Weights of a small mixture-of-experts language model, trained from scratch on English Wikipedia.
Experts: 192 experts in each of 12 layers, 3 picks a token, a sigmoid router.
Training: a variant of Muon for the experts, 657M tokens, 5009 steps.
Below are experts of layer 11 (counted from 0) of a mixture-of-experts language model. Rows are named router (the router's row for the expert) and show model dimensions 0-31. Each number is 200 + 40 x the weight over its row's rms, rounded and kept within 0 to 999.
After each expert's rows: a language model's description of what the expert responds to. This comes from a sample of Wikipedia text that the model never trained on.

# expert 58
router,299,206,224,188,226,186,166,203,149,240,253,218,165,147,127,161,123,254,176,287,269,203,237,172,202,208,204,222,168,205,182,174
Description: Place and time prepositions. Prepositions at, on, in and of introducing venues, dates or events, such as recorded at the Esplanade, on June 12.

# expert 46
router,185,219,177,211,171,228,141,205,183,227,239,192,178,192,177,200,128,241,208,217,175,122,223,128,176,167,270,198,193,277,213,174
Description: Arts and study stems. Word stems and nouns about arts, music, film and academic subjects, such as chore(ographic), psych, undergraduate, Classical, music.

# expert 21
router,221,246,192,190,166,268,178,239,177,247,205,149,206,141,178,177,129,250,194,205,160,171,169,195,248,182,220,191,206,234,181,250
Description: Japanese name syllables. Word pieces inside romanized Japanese names, such as uki, oshi, ji in Ritsuko or Shojiro, plus country codes such as JPN, ITA, SRB.

# expert 56
router,181,186,233,186,213,227,186,162,150,249,196,115,178,186,245,251,100,272,212,202,196,149,226,184,268,171,196,261,150,221,184,160
Description: Mid-word name pieces. Inner pieces of uncommon and foreign words or names after a capital initial, such as M-outh, H-ipp-o, Pat-agonia, Mtev-andid-i.

# expert 9
router,247,216,197,183,238,220,171,236,223,238,273,210,129,183,192,225,175,210,171,262,222,229,247,215,263,196,191,276,208,213,181,232
Description: Citation and list punctuation. Periods, colons, commas and pipes in references, bibliographies, tables and infobox lists, especially after initials, as in K. J. Yesudas and ISBN entries.

# expert 0
router,205,200,217,182,237,287,188,234,221,272,260,232,195,143,180,207,182,205,222,271,152,169,234,109,213,106,236,219,183,154,161,175
Description: Place and institution nouns. Nouns for places, institutions and life domains, often in headings or "List of" lines: cities, communities, Church, Places, Education, degree.

# expert 37
router,263,182,202,191,190,233,169,191,148,255,215,188,175,191,218,203,181,201,229,247,209,216,219,154,244,198,230,226,191,228,163,212
Description: Final digits of long numbers. Two-digit pieces ending years, ISBNs, OCLC and archive timestamps, e.g. 20-22, 19-49, ISBN …85.

# expert 28
router,202,213,172,189,168,209,179,196,160,249,196,170,145,187,108,170,172,213,172,275,232,163,169,176,210,182,221,202,154,172,190,163
Description: Institution name heads. Head nouns of institution, venue and event names after a modifier, such as University, Museum, Festival, Memorial, Library, Army.

# expert 24
router,219,191,202,230,167,286,122,253,176,275,219,185,219,166,196,215,168,219,231,235,194,155,201,67,257,125,222,210,190,236,184,236
Description: Abstract field nouns. Abstract nouns and field-name endings closing a phrase or list, like media, history, knowledge, myth-ology, astron-omy, often before commas.

# expert 42
router,221,173,176,183,195,264,158,192,241,246,247,182,176,146,181,227,97,192,169,298,242,276,170,126,211,208,276,217,189,214,194,185
Description: Scientific word pieces. Mid-word pieces of Latin and Greek scientific names and chemistry terms in taxonomy lists, like Theraph-os-idae, Gobies-ox, bacter, nucle, mole.

# expert 10
router,268,190,166,201,230,224,181,224,215,203,196,222,215,161,210,160,187,198,182,231,193,216,187,190,209,162,200,175,180,234,176,175
Description: Year and date digits. Second half of four-digit years after 19 or 20, and day numbers in dates, such as 19-87, 20-23, May 5.

# expert 18
router,202,230,199,219,199,209,152,208,200,167,250,215,195,185,175,153,132,250,169,241,238,257,129,127,203,148,173,202,200,263,170,192
Description: Action verbs, naval text. Verbs and word starts for actions or ability, like took, fell, unable, set, fire, mostly in naval, military and sports narratives.

# expert 19
router,219,215,202,239,215,272,157,241,172,198,172,223,159,134,198,162,146,219,178,217,201,162,179,174,224,130,240,234,192,267,190,156
Description: Paragraph breaks. Sentence-final period plus blank line ending a paragraph or heading, before the next section, heading or paragraph starting In or The.

# expert 5
router,219,187,188,210,212,256,163,178,179,237,176,232,191,190,157,183,173,159,159,245,259,233,265,205,262,196,232,171,234,186,159,143
Description: Surname middle pieces. Word pieces inside personal surnames, usually after a first name in credits, cast lists or rosters, such as Bens-field, Kens-eth, Schul-te.

# expert 45
router,232,212,179,188,138,259,126,165,150,207,174,222,178,135,189,229,210,205,173,255,197,179,218,85,239,170,176,258,141,214,170,159
Description: Short noun stems. Short nouns or stems after a or the, often followed by a suffix or of, such as part, set, half, mix(tures), defeat(s), cap(ita).

# expert 36
router,166,172,247,197,223,209,155,222,199,201,250,204,225,135,160,228,145,191,200,214,236,272,180,177,290,103,242,184,171,231,205,188
Description: Closing brackets and quotes. Closing parentheses and quotation marks ending titles, glosses or disambiguations, like "(film)", "(album)", song titles in quotes, "(loan)".

# expert 1
router,203,252,154,194,171,211,139,201,156,203,194,251,209,160,160,194,161,200,199,265,195,165,266,136,220,167,184,196,229,225,157,220
Description: Word-initial Latinate prefixes. Opening word pieces like res, rec, cons, pres, inc, unc starting longer words, as in presiding, recuperated, conscience, Respectfully.

# expert 35
router,216,232,245,210,212,203,123,221,210,201,233,200,210,148,212,207,141,214,235,202,177,246,217,122,230,128,241,213,236,231,157,192
Description: Nationality and occupation. Nationality adjectives and occupation terms opening biographies or lists, such as American, German footballer, Occupations: Entrepreneur, with commas between professions.

# expert 7
router,253,190,214,183,177,208,186,161,164,248,191,224,200,161,163,165,162,240,208,227,280,171,207,158,220,240,204,196,177,241,181,174
Description: Prepositions after nouns/verbs. Prepositions and linking verbs after a noun or verb, chiefly of, with, as, to, by, including, e.g. part of, known as, refer to.

# expert 39
router,257,175,171,189,241,245,181,174,148,221,203,180,206,158,196,168,159,185,137,214,223,221,159,91,271,220,237,203,174,232,129,202
Description: Mid-word suffix pieces. Middle or ending pieces of longer words, often of French or Latin origin, such as ation, ment, ain in sustainable, é in musées.

# expert 30
router,263,179,178,208,185,243,163,204,191,290,262,189,176,133,200,185,117,234,221,209,256,227,167,143,221,163,176,197,163,212,211,184
Description: Digits in scores, measurements. Single digits and number pieces inside scores, ranges and measurements, like 6–3, 78–76, 4–5 lb, plus degree words like very, quite.

# expert 61
router,238,232,209,164,203,260,113,216,200,222,198,166,180,170,236,231,101,242,183,146,181,151,191,206,272,158,188,299,158,232,193,138
Description: Name and taxonomy slots. Words in set phrases of stub articles: family in species descriptions, of/in in village locations, personal first names in lists.

# expert 4
router,197,207,152,182,187,243,206,241,158,295,210,200,236,118,158,140,208,229,176,218,216,229,184,185,230,209,253,165,199,231,218,158
Description: Vowel-ending name syllables. Final syllables of foreign proper names, often Japanese, Indian or Asian, after a consonant, such as Dac-ca, San-chi, Skað-i, Temp-ra.

# expert 60
router,208,166,216,207,169,280,164,266,193,240,201,243,199,168,203,201,200,232,215,245,238,200,215,120,228,160,201,236,166,176,126,228
Description: Plural nouns, they subjects. Plural noun endings and pronouns acting as sentence subjects before verbs, like they, sources, features, types, scores, vocals, Chordata.

# expert 6
router,205,207,207,167,139,263,167,214,221,235,217,216,166,121,133,142,102,227,223,222,151,236,152,221,228,165,287,207,163,188,154,161
Description: Before personal names. Tokens just before a person's name, such as table bars, country codes (ESP, AUS), "by", "featuring", "from", in sports tables and credits.

# expert 53
router,199,222,205,171,173,208,181,188,172,209,199,200,145,184,162,182,126,245,218,211,205,239,210,142,277,117,208,204,199,217,193,191
Description: Possessives. Possessive 's and his, her, my, their before relatives, own or life events, such as Norton's daughter, Her father, their own.

# expert 11
router,284,236,190,176,194,283,129,215,150,217,158,232,169,133,167,236,155,224,196,273,208,194,223,183,237,129,222,202,125,250,185,205
Description: Clause-joining commas. Commas ending a clause before and, which, with, including, often after figures in review scores or season results, plus some dashes and closing-parenthesis commas.

# expert 8
router,227,254,204,236,235,230,118,243,190,341,173,204,219,205,144,155,141,266,177,214,231,272,168,182,213,191,194,125,161,170,127,204
Description: Spaces before numbers. Bare spaces and table or line breaks just before numbers, especially coordinates after "Transmitter coordinates:", plus motion verbs like took, went, moved.

# expert 15
router,279,222,176,195,203,204,186,183,179,230,212,171,154,147,260,189,195,228,199,214,230,198,174,144,201,225,277,256,222,227,202,174
Description: Sports-table fragments, position adjectives. Spatial and descriptive adjectives such as upper, lower, entire, blue, plus digits and word pieces in athletics or sports result tables, and some mid-sentence the.

# expert 20
router,199,212,262,182,225,251,194,221,204,306,181,152,189,166,182,245,126,206,207,203,221,153,199,157,287,214,191,210,218,228,207,166
Description: Name-ending word pieces. Final pieces of surnames and foreign proper names, before 's, commas or parentheses, such as Clark, Avery, McCollum, Ballston.

# expert 29
router,250,185,237,229,183,237,164,211,188,200,250,243,180,190,215,184,161,202,235,229,173,209,215,160,240,202,214,182,120,294,140,205
Description: Symbols in notation. Spaces, open parentheses, dashes, superscript or subscript markup and non-Latin byte pieces in formulas, tables and date ranges, such as ^{(, c. 974, 1392–1449.

# expert 3
router,207,213,146,218,206,196,162,170,124,273,267,220,175,170,177,148,178,235,231,212,266,259,202,196,274,163,222,201,146,197,123,212
Description: Narrative action verbs. Past-tense motion and causation verbs in historical narrative, often after a pronoun, such as went, moved, led, returned, plus According and due.

# expert 33
router,241,227,178,201,198,267,162,210,177,234,182,205,190,164,173,161,174,194,257,230,242,231,246,152,226,194,188,217,208,203,231,214
Description: Place and competition heads. Final head nouns of named places, institutions and competitions, such as Street, Road, Cemetery, Stadium, League, Cup, High School, closing the name.

# expert 57
router,204,239,246,246,176,192,145,194,126,231,218,198,161,156,187,171,176,247,206,230,194,238,200,195,254,187,229,218,172,214,178,183
Description: Capital T and initials. Word-initial single letters or short starts, mostly T and t, also h, w, sh, at the start of names and words in lists and tables.

# expert 55
router,212,215,203,198,165,177,139,244,234,233,247,244,153,156,165,203,200,229,139,306,167,228,189,182,217,185,224,247,189,262,149,229
Description: Verb-stem word starts. First pieces of Latinate verbs and nouns before endings like ation, ated, e.g. investig, deleg, transl, aver(aged), ident(ifies).

# expert 48
router,258,265,170,169,216,216,202,201,204,209,268,226,219,203,253,159,194,211,246,199,217,239,207,103,281,125,245,249,132,237,213,191
Description: Non-Latin scripts, citation digits. Pieces of Arabic, Thai and Japanese script in glosses, plus digits inside parenthesized years and table cells, like (1390–1460), Note.

# expert 49
router,229,214,231,210,189,214,90,192,161,220,171,192,125,200,144,179,165,208,164,261,217,156,232,150,193,158,246,281,169,272,177,213
Description: Opening quotes and titles. Opening quotation marks before quoted speech or titles, as in said it "reminds, plus prefixes inter, un, mis.

# expert 34
router,200,201,219,237,160,190,188,211,123,252,249,232,216,161,201,236,143,264,195,184,237,205,242,156,252,136,231,203,120,233,128,175
Description: Capital letter name pieces. Single capital letters or short consonant pieces beginning names or abbreviations, often after hyphens, such as Tri-City, Al-Walid, PlusLiga, L–W.

# expert 31
router,226,252,157,227,269,286,177,206,186,204,243,218,173,187,193,167,187,205,224,191,288,195,270,166,221,182,194,229,207,220,166,181
Description: Mid-word fragments after capitals. Short word pieces right after a capital letter inside names (G-at-wick, K-et-uboth), plus According, Among and some of.

# expert 32
router,235,248,202,156,200,275,157,259,128,240,211,206,176,134,151,210,129,224,212,236,223,188,248,201,265,188,264,186,164,200,188,194
Description: Clause-joining commas. Commas ending a clause or name, before and, which, where or an appositive, such as "Queen Victoria," or "Co.,"; also some dashes.

# expert 17
router,217,190,241,242,159,196,121,206,214,172,207,230,103,141,226,242,160,255,189,270,246,238,208,146,225,170,277,235,194,234,200,179
Description: Word-initial prefixes. Opening pieces of longer words, often Latinate prefixes after the, an or and, such as ir-relevant, det-, inf-, expl-, V-accination.

# expert 2
router,223,228,204,226,213,242,193,250,141,207,188,183,145,129,167,157,133,211,133,236,250,183,220,172,229,188,221,172,186,260,194,183
Description: Place-name first words. First word of multiword US and other place or team names, such as New (York), Rhode (Island), San, Hong, Sri, and country codes like ENG.

# expert 14
router,225,212,170,215,176,288,167,188,175,292,205,192,151,194,203,194,184,179,160,257,223,176,181,168,222,114,184,236,116,251,220,234
Description: Media genre and credit words. Words in film, TV and music tables or credit lists naming format, genre or award, such as Episode, DVD, Comedy, Short, Best, Original.